config.yaml
n_layer: 18
d_model: 128
n_experts: 64
experts_per_token: 2
d_expert: 64
d_shared_expert: 0
activation: "reglu"
moe_layers: [2, 3, 4, 5, 6, 7, 8, 9, 10, 11, 12, 13, 14, 15, 16, 17]
router_score: "softmax"
normalize_top_k: true
routed_scale: 1.0
balance_loss: 0.0101
balance_bias: false
router_z_loss: 0.0001
init_std_router: 0.0155
lr_router: 0.00102
n_head: 2
n_kv_head: 1
head_dim: 64
vocab_size: 8192
norm: "rmsnorm"
norm_place: "pre"
norm_eps: 1e-06
positions: "rope"
rope_base: 2490.0
rope_fraction: 1.0
qk_norm: true
attn_scale: 0.125
tie_embeddings: false
parallel_block: false
init: "normal"
init_std_qkv: 0.0771
init_std_o: 0.0771
init_std_up: 0.0771
init_std_down: 0.0487
optimizer: "muon_variant"
lr: 0.00307
lr_mult_up: 0.935
beta1: 0.95
lr_head: 0.0127
grad_clip: 1.0
warmup_steps: 134
schedule: "wsd"
decay_fraction: 0.554
decay_shape: "sqrt"
final_lr_fraction: 0.0
batch_tokens: 65536
seq_len: 256
doc_mask: false
train_tokens: 390300000
steps: 5956
dataset: "wikipedia_en"
Below are experts of layer 6 (counted from 0) of a mixture-of-experts language model. Rows are named router (the router's row for the expert), down (a neuron's output weights, with its number) and show model dimensions 0-127. Each number is 128 + 32 x the weight over its row's rms, rounded and kept within 0 to 255. Numbers have three digits each.
Before each expert's rows: a language model's description of what the expert responds to. This comes from a sample of Wikipedia text that the model never trained on.

# expert 43
What it handles: Mid-word name syllables. Middle syllable pieces of foreign names and technical words, such as As-wan-g, Guerr-ero, Amis-ul-pride, hydro-gen, Gaediops-is, Go-yan-g.
router:103069124134119127150110171130171173125113119129107112121145138178055120139139122080110103187190160105078124111106127175088055175111184154136164123160065117159027085138154116120070095083180156162125123111126149156135049165128127108129140105106168177127123079109136119072167134139125161141142174143119137139130154115139079092099143172077083180127162152116140137133134150103134134116074
down0:126066083132159089090153123106105094048118115138163175147122165084139167107137100158113091116118073096107144157110184127155162130097158110215155143149143138165128158139118175161144188100171070125119129148099171122139148164148156134143107096133126162098146082085091160071147088138117154133144117187124103119118172144141114189118156104153046068157113128105097108153102058135160157170086
down1:134146152119112139141127066180086137135087189098110151161169090170121101147130105116111129171158140093116094120133185147149059180131182197048186197152142149103117146100145082115129113128137156149192171143172066097096096124124145107123162133109110152112109116104177115150138142156114106136148120211174153086121120122132127138170123076155112126177159106108108122143089056119080098128080
down2:063093131071127132107121132097114137153132094042142062134061208108165115099158086138180132135136082093126127067133090152112106147176100133104115121147112154180162147132132118131140171137121081114165111134076128158109106127177064139164155110132168102125143137057097186131100093095108210150175082123142127117091089086103115132177137105080146110065110086107139160148140109102128113129122
down3:102122110160123133131138111139069139168113146147136083116064137141138049217167160159118154131144114149101147176134102181145098103093122098129151142170062137213185094103129170174139124128145077178146104174100136134114133114121123139160105110125120115148102133115098173157130178133123117125142142156126099090128101120171031103182141059149122109140083059172081155110157101181136102116111
down4:155104133087140132155120106105118135122110145095169129091126135117108129084153133150114082126081104084145110223124093089095114116199154094167152143136135144161122069089135148100154080146133135093147164145143139151097082143113167097097193067125128038153093104075120104083115017168102098157128125150093117153137155140089077142156149185148084140179144091128149140165152169154112119119157
down5:139116158142129151166089149139143131144081163104150086114212070145113160138129159151139123171131165112131115125122145090136070165167152097137092144153121090137116080165095123135102156168133138127140056112104088115085125172111147157090128084167146173111128124130131177114221206132165156151126127131101080137101180129026088162102117147151190112118104148100049153115155163128136117093095
down6:096109145062132071158097144198085136109126126133129161150072150109137139160124142137166098147177151149126146042155077122088117152075118097157170140123087175151149110084158131148120117101090096167106129142104201151168165138147148099116079183127140106055162136183180129076110134096148096139053144139132142120148155163059121142116162177080147103122185113158154142121085109120087139129137
down7:135143139142145066107127160132103141138129150119095097131132113076185105145102111186112064093093111134144142124125076111177206091131099151169098154138075065159071113103123067170147150113113137124096059137154138137170133129142141229142125139146170147075168137138101144132104131163120075178134089165126123177142182153125130144185144116106135089110148071220103138130139136123163120100098
down8:136106129116167114144113114134105151105164150153166131131169090160163192146130167128095150147133188187086098119152136152097178074140120071201054162116104103119135126067166146097130147184125184122194139159133150184171107148181149094215139131128142076104166113141127114106124080098166074123093135136156144136146179112092186109137133165127078153085134090126155132130164126103122105085150
down9:087151176143123119128042126104121105081179179124157070071061128155094083157129093125101131150194141165194173146119158082183099122147101145089092128108139162137113151129124132115160100167139126137097042108164136148208107154110148140094174117138124170102131126165147145115083168167099146161112117087162121139175155135169141158108164155103162129086177188136137146139095144152153154116090
down10:081082218122180124133080106058139079124147106121187113063132195096130089125114113117101061145072148105114129099127130136152113128101168192156128169130175111116099085097124093178158111126171117125118087089111083152121098130073163135099184133180127174152138116116128137143086103131109129108099157131088165130129122128130114189138153111139068151180124135143146211166094102140124070145142
down11:192144120160119122121118146092187139073148144093122111104163122075118081131141105093153184102115167094128123114125145102123198174110096175153138071128081145103155109146139105084123154143075088152093141122155102128107111110097168103149109190147089149060098187075145125169122147200109095145099115114170072107163162103166144096105125068114103190080156092140149140125099079071108140144094
down12:155095083145108131125128136151164050158115132143150101131166161157117140194175141140134155103120097150159123153146123154115112154132105150067108126125148138143129121105080144159124093121117102122171144084126121118104087154150091091126169099151114137140156163102100127203104071125148167134146135065113101161088174082107108069149115041094225168103209167140096090094109134104199100133087
down13:104072155101125119144160117073199123128083127115165151153139134105135089222145146130091108102159079218137092068117146125102093170146110086188159139134101138185150122173158095126091113151137022145146176162105130093159147130144128119124139145161139065124062168142130161082106159082144148103120157181135128150119078121160096150109096110170120111109147161152137127124152137115125170148089
down14:114083183125089109146120055119113171155112211109133124141132097165105127173132057206090123115076116138116134136111122142154114164127141106079151136166144117117141130125127111150099159109199147105112164095110080177117156165140044092060119117214111083114141126140158088128130101112124167147145112136156139129120150138096138172121048103092112148107156175121157169124079135167070174118155
down15:129097120113140122102139091131125117134112111137132127129075130180169136092165149148171078175165041117126101093120066102133093112096077121121098086114096117121146139158121112052167109140160172148141118143050137127169072134136133110085089138089099117143146174104108141128121099186088166127112172118075158117167062107068112102153190111087155139091124141058104163098120123081065075135148
down16:145134132093169146156141100105104081152094128152141123175166103109119098114150159188164115146131107142059105103155162176096068128161136140120122107150145067125084078031209117106106169096138132122133121105190130187116129121102144088187139154143153089145102167169151120146090105124098117136104180134116172138084087120129079182169080090107124143089163076125155068141137113126164165085148
down17:111110110116128113087181194200138130108155120134117130132115104118138075095170108057150114102124174152065118081149087115168124141108092070123097129090099102121156103100085066116098119110142126153132127204076118153202141143075138084145038133115083108161079112166165032094128131127113145120082182093147117119178079121138135126119151179117128116110114126117109134140106130154153144100153
down18:127063110154145120124151134183141148125128088148106065089066168174168157088133185094143141094141125085163134109156038109152105130143132106120111147120072095097128079116088174125101114147119104166168191141152105121112109113135150116140130142110079104151067174149168077134119121134115121175106114088101099122149160100140115158187165132113121137200177080068175203149079100100148144110149
down19:115139102152124129145076156163083146089124106061089099125156076153117127123121126108112099158100130156142103148148165155202195136136140136116175234145130077168182125137114140169081092099071135107104086130122132124150139088106162113129164100098111149117137107125159080130158114090080085139132137197106079141115117197130080095153128126073182060113129097105081086101110171107099143136094
down20:170113125202100103139132092122100089111145113076131077086142159138130149147174113157134149170156151127115118157147168167170200138140199083105076130112082154176090201148149160133152124139128156132100133091126106136165124090131151099119164110092121189131165146119160147084094104154075134105048089157113124136143106152099149115080115209103081046121141115135137123102126099188140148180149
down21:076183171119148128119156083147167107111130145141146165191056104112148198095170147127171167110070150140148133155164169134121161190105128197150079156159164171150072134092175101134130132149150134135136131131091155090152160116146188149145162087097163102140167121106190100136176123131144081067140151101173135119117112136136092176098153040077131133083135143105117103100133136102138127087111
down22:075152148139160079164114149102138197151137137140122145162120120147088106117149114128124180145133071132093161138139174074113139143143159144118112142105206081080135116087060095145149147100052065074148176112135115083136163067117110137119166120138123101094171160118148135146108129083134135159225086073182142159158135116140131130102137128154117146108101095131185125093103198181120119171096
down23:141171146138144137080117112134146075135158144135097181113139181123076168100150189148128131155166192168117150129145114144132167122076146115103128061102112181142146169125086170127121104150148128113135081132125133110119146186147099123159105165214130137113176130192194142120157148149122119100108095087174204136168103150178148097160133104087054158176140179094092080145094126120081135109158
down24:087134017163129142135161138150149137120120153103108144111068147117161147132132134143104098111075158120107104088111177174177100140145202135154208172169085068135124136086112115150129128097136080128128078137120156100102123126154103108152179192127134086124169115102150092158176189134175171157219138088100105103105111132168111145108162098146150147180119092107155119134117095122127156156079
down25:139084157120125087094127122115087140129141137136127102103127106134113092142113181087196057127137181134160095098112141150131119116159120162115126119115040155094123121108164157120109113104125196149154165096100058099142065128213169161143118088111095110117167128182138130067192128176082122167146159139097054133117140156116157086144130086196110131122104118132101109148192158170106083114158
down26:124185108116143134109119090101052128135146169149146212081168174083141165139086117084141142131138217104093146137126097115135164151115113181154135119075113138107135183143151123154164092132121116150129141089111149126106107184136175087134134156077132104138059081163134060094146098064130116078129064110123168157167131147076125101140127070164112096149177161120115146142114126050124117128121
down27:133105139145098107166137118143098163160113120146169219127088120157114147056135129104151211141159104133156194175148107158127126145081085124149182122122130128139172094172109132072127138071137172114162101145111119111111120184168079093112116121130170105101135091209130111152097135155140130143107163080076106123129070135115137098101094164117166040058128122126059134130129143131153142103178
down28:156133168167101144150152121094136147082162105105146153120105138144132120157078132099147116086107116120102154151172147113069199096115070071149120089167102141119125083146138082101122123134131195103111153087122133202175171109149144122144184109104120141069189127163101177119137157094129099128109139161167075077115111080182090155111082093160103088088171092105146105097067191157073120110129
down29:119109165184128107146146119091091123089176127203152128220177095142152129101169118098100099141159127153098145107112078128116138083143092096151080147138144124099095143160148127142110178089184164134147163100107114194134171102129160137166107088100167135110159080186185129112125192177132132164120142123096083069169109177090087126171101164150157109120139159112106136069111166103095182131110
down30:084145157106134130075112142117146109115130133126141164121083166144109110137096157112147135130141130101114121166151067120122202116068053133095172125080137140050175124152098092140167058186148147108115063136128169164118151139168121081132124124128096136127198116132129104099167167138138088078081143128208121127178116142172153177133141116153109155153212159149173126131130081183130113181126
down31:108128101093142057134110112198091106140149111169132090105163085167099112137144176121116074162138110127133064108098102128139118076128157171097123092210100167143105092110155133147059141147103180096138136162092051112125073065142149071142145084155116101139162112150104162182135122144119051151130107169143083151127093092180096100115151136087161115071130126155149110153097120074123117121141
down32:115133093110161123184145154144127143117101203163130174140114118100113110143102112169188104092202100116141133164139125139136070173166165157155169162099138090132147114123147157188170170100128222113188132118118182114104111146126159149173111118115097200088106114127096148138082077112162118140172116151140098145104168141087122104164183150134137175136148127150129056166071117127110123050136
down33:154052115124146130166138086139119091156122144128129144152119115121135131151108179165119120159143139161109148100097043081077152141097125110200132088187089105158115123086136102191106126103119083156101125123146094143131141062160154145157122117118164138107110119108196080158156146151148143107132203193140122092117110143157177158192133103104048120146103184110100111115183156135205172128142
down34:196143221053062120197145132064085149164135080100127172148104145098104126097158149118127144152133127059093140144159153104159140121182098114217133153102141129098149158125101098168116123104143124138124156105089103128177089142140149108085084132099136144133128091150103121127110103092126182071134117101084151120150120087118205181084120175133121106172111103070092116122124111121084119134137
down35:140114128130158099119095135072209117124184117146181123147091123165113132125178132130145139117114117162139076157173100119162123104098082130118115072122152116175103066092149053163119093088064109115118080146144145143149099113117118067124145133143112154138134127143100160199059172130140146188147104124091154078181152139116160165068094191188152100143115149092118127109121145114136188062147
down36:154162170113105176099199121080147089119123063093196143215111108055108117114147132103130189134083133099166093070140099136138215160100084057082154085101120095131107123141137148151156126090132056114111121122170170156097138150166114140145119151139140122088110126109137132126133127153184165130107141111077074076167102178169128113094107085153126136168156129133141138141124123123086117161138
down37:106107093173125094117192115063118115133109102124146121127139179064129171175076159155134115114126118139149130140084109137109131126048152159075157118079099140143154086083191139089077129132116147139084080057119181109168164106142095148185093115111088134103131156146176132109114113136131146107137154139185128129155142036151118141070135101092087109173138118189113101115066181146089141122113
down38:112155160181157123082158128115117129132171114101170134177085061114119098098110079132108155166178111138095138128151136090055141139153121123154104172134150068143144119157118099122122098139123200099161098136057132060105125134149137137107098070172114157140066082057151128207109103151112107107144087131144090145132185085110086118147145133121204159115101127043102108101125149137095161129125
down39:129137056125082143135121149156106170113123118112083123066166138129076116074125103156153139182172088101124122105148138159121160147136087167093105138117130115087123184159080140127118104188131152102132147109080081130082104099170093143086104143117156186211177160114124064170137147081036131140111145129087107155176151141148108178179121141187162103070176125139136150118127133102136148167138
down40:146149030149131147139167112115173085147171073176108096165139134104086087154158098169089104100125117125145103110145099172062148090147093104115166135089162132130096120079152122158168135150129092124167082066140177188168142080157101127090145167107168147127126107176186119113147109154114142161205158112096128134079102169150149144118127088174109089128131166153172122087111121131152201146144
down41:160123089118127096162109141135092139099078122080184130196197107112132165153111169094155124109123116117100102107133140163124113172131151078142122108102104170150147157082110036172140148172105119120114152187128165175146162096063130109130122166108177174147116185110157177150107074109122190179147140114082203087089105115193131096097078127142106114163102116158132151153087117117118150140159
down42:114135115099183113103190107132153085157162047105085158104101087155086102075167157121109153106165162104148104106109105159141172140126086089128092103140118080106145129156125091117137122127172131171138147136135161158221132138125161151140117196126132100096083150118096104118119112127101063131150081053133110102051128151088180135164093132200118119146155130113174137146191131174107152111176
down43:123070119109074120151142136095152137123125085090085150120127142152129118073124147136149162130122083121095067120169133184075125113158140161122118154139117126079118139203080174111119163119128158170113144139093105097126244090121095146121100074178125096076166175126147093131159164135089180131115064129113109132156109122134091157120199146100143134156120112083117096182192122162116112195167
down44:098097146125106112112114158115123137097130153140146153129142164153193138185138108106116114170184115129071051101113126115140100123143113165083107172092177119135117137155144158105184138134156202112108056176140127169122097127121104113173142177114136071089088089087154110114165118200167089205106128129091148163088141101101096095160113070107122174137134093136162105189057097131136166098131
down45:101171154138192163107148149154131147146087136122081150085146134091145104144095069113097130148138123152203121140112143124153116094112133173170131143114153165101115042112105115137184092095117043122147178130171181186143184094121157088108160143148069126116120108163141128164136102093103147148113097087158153144150182178123121166162151116116142196092132100163125129104139155087109170124033
down46:159167153182133114156110144113086132071136056108100128168177114176118133128133124126078130112135077126086191138129171153079130168179114153086042142139124117103121055122115105082083175163157164082102184116123113076085102175118127126133100125145115107184159121127161091156163132142092170131168153121145108185106141157146125075125091105126150135154137074111049152120171096151123146181131
down47:150128111083141157147141102089127157111115109143134173158062161056134195122118121101102095194175146108137096111122118101130118173141150128140144088076116103100154081164095166084131142053112178147108116116070189087127093099163149150098094119088132095131104073091135156127077118157170136086096163112144144147149108136075127199141152204141172108110140088103106142150193079153124141157098
down48:162161134092037155112102137174085163117051137107165118128128105067144090187150138095148151144141068146107181098142195165115086088133119185148137142140155148124134109183145091144130105087137100090134136178138194102105131157160085197160087151127161085138137089100136159147111161176130175194079082164130129138120105156126116134135201127130116122158092147147095153128151095123145142084111
down49:167170102148097139089120158189107095088126129123140081094047181092116114161127094164158116147159139150180089125144117166150171097166041084117136162075085151127069162126140104130147161111157109138117050165093155105134110156121095135147115129111149103102090103123153158107068118119111105176156111046126128149125119141169130201106182085147067140116105171121074138131158113160134126163133
down50:086078151141179177131099142149083112077136081134107091164115132092141099116134191161152133128172150127114122138078137155128153133080124139158126048113122131148102149108140063145077165141096103169095160158076069082138124122136091156083155127157194118137082141092076107118099177167116107097081111087178139174138146114156061166098177186096124185107098101174089131124136117129089105137136
down51:163121144154107139108088104122167090144056133080115111116095117104175170146121141133151144130095161139083093128144125177106095175134126090104108135187131094141085113073149104105170115132138108150167062125148120128156105197142100147206141186165173107087181137080060086174140144130144068127169174135179170153072113130147122164166151160117103097096097081151104131157070097111138166141151
down52:088166155143152143122041144158094116146118143107101147084122135065142105093170117191106132077068153134124171172135131086100155129129151114150142122089143142153081122161129130132153150076134114118138096134048183183141164135163109096088150105082171164130120141093124133143117137125135124099102130098152109084189164174084123172175123189086161157104206173083140175144094084132153128165084
down53:146101147130100106129119146166130093115085120136089135101150120156126081110154197129115094069070104095113132119172065094090174093065102154188108155110139076124160124141162124146106077105070146107107170152136138165081092083106197054103114124175104145142072159088132106162164169153173166141153167163113094138072117137144135127061079132174122125137113100112138113120110148096066164107111
down54:121133135066119159154107087113149157081063120150063142150153123150094077165096139124157120102145107094071118119184136174110056040128116130182161130115116121073139147108169116107116175105113167095145130106100085164139066081151124141084107139099081129138099120104150114097091173085104126113107145095138143192156110129158103151108215082131138154167104082127109076093160149089100120158153
down55:157104128208098119124105146167139214092134183144119120132143114162134177145061124121144162098137190141091138090083158116176122099102089166124157115170136096110099117156100129215118073185155154096137120141142105078188122135114099142181169131080144152128152141120147092079129128167132162138174151119150132095137142036109143150148131188098132125161146155119074088116120124154062138116165
down56:144123060084169112183146127045102151115127119121150150075121096157114131182120133139139165095103148121094078110129097127137122149123124146107146106115183158140105091051112122159096088129107117107137092103089089115108073075084091105109129129127136094123134121140164135087148155161139077118095091045128118186139093149092143148063047141146045108146110134117135161136041106170133111095111
down57:092087085067119101094093117136112130170126131043142140046048149181120130120106143148110108149079153081105113137116094127183103121113179135112168115141122125140091136200181113122113064176105158200110142084136123098158144122187151088105157110141117086103158075101141139139165156100171144148110103119170124148155145117122120119159097127133153126153148159157098129060210127166107149105088
down58:105081089141156112142117133134106132086121154134160061145106145186184112138113164102138135127134106105160156120153127140124152180125080134123177107105122122123131112122162167172153152100055200211132088087142114114160076159125179147142160108168144146119180165144164072124199089184127099116149126128134095089159096179139095105174163166129050160108074108107114139152125159159135094071086
down59:160082106129136129083114095163100131145145128141175125108111119188142078106238164115137121092175174136202140168114091139130117145146083112109143093154079138121085148168137083164162133111123186125147142177156110143164131149162115158142179140124117132108158133172118112169098083130102045075146110147128165104078154196156152208127177078096104145126131124100108109118098156144141167081112
down60:148097153123108097209153099121134139118151094119096140139165188120073130081146096145134186124113135116107162102154129148109083129143119111092094142111170131096103123161128119063152110078135122038132182130175150137142146088158110149220138139127140122159109057102185169127136170151114174198146129117082112104093086092171147178119113145076136127186078108071133156092152148091127150142106
down61:070065136148144099155099128172082167157127184151137152125128142117088125114134127109119114151132174152217133161122069121082160114132164136114129130089159143166192128154111178154099147101105042141160089088161075164122149173079119166082106054122153130132137147090150147151181078111148136111181082113156126189151132115113124131069129097156089111099140087163109143111099182129141125129183
down62:110112132157117141080159167138139075188079153080164124166140089157089096116121145152134110165160126124151078130094132139150128082148139093178126143167127108132162130125113174142112110103141131101124151052149116103119136156090133082175140115158155109148185082143115122091155105110133100109133127195130128129084133110184139051091205174115130091149137162189066154155151054068099057088110
down63:150127141130154113159099058142130166156087169150147178128198114087113150120173080144158148078145123161169142125156074095126114114114142149143116162135233135169112173137142159163144064119125101148125149107104195121175158117166117108145164117192125153076096098157135114183110111188136059126087149109142112126169153132045083129163144122142136180146136137147124166117099138149098085122186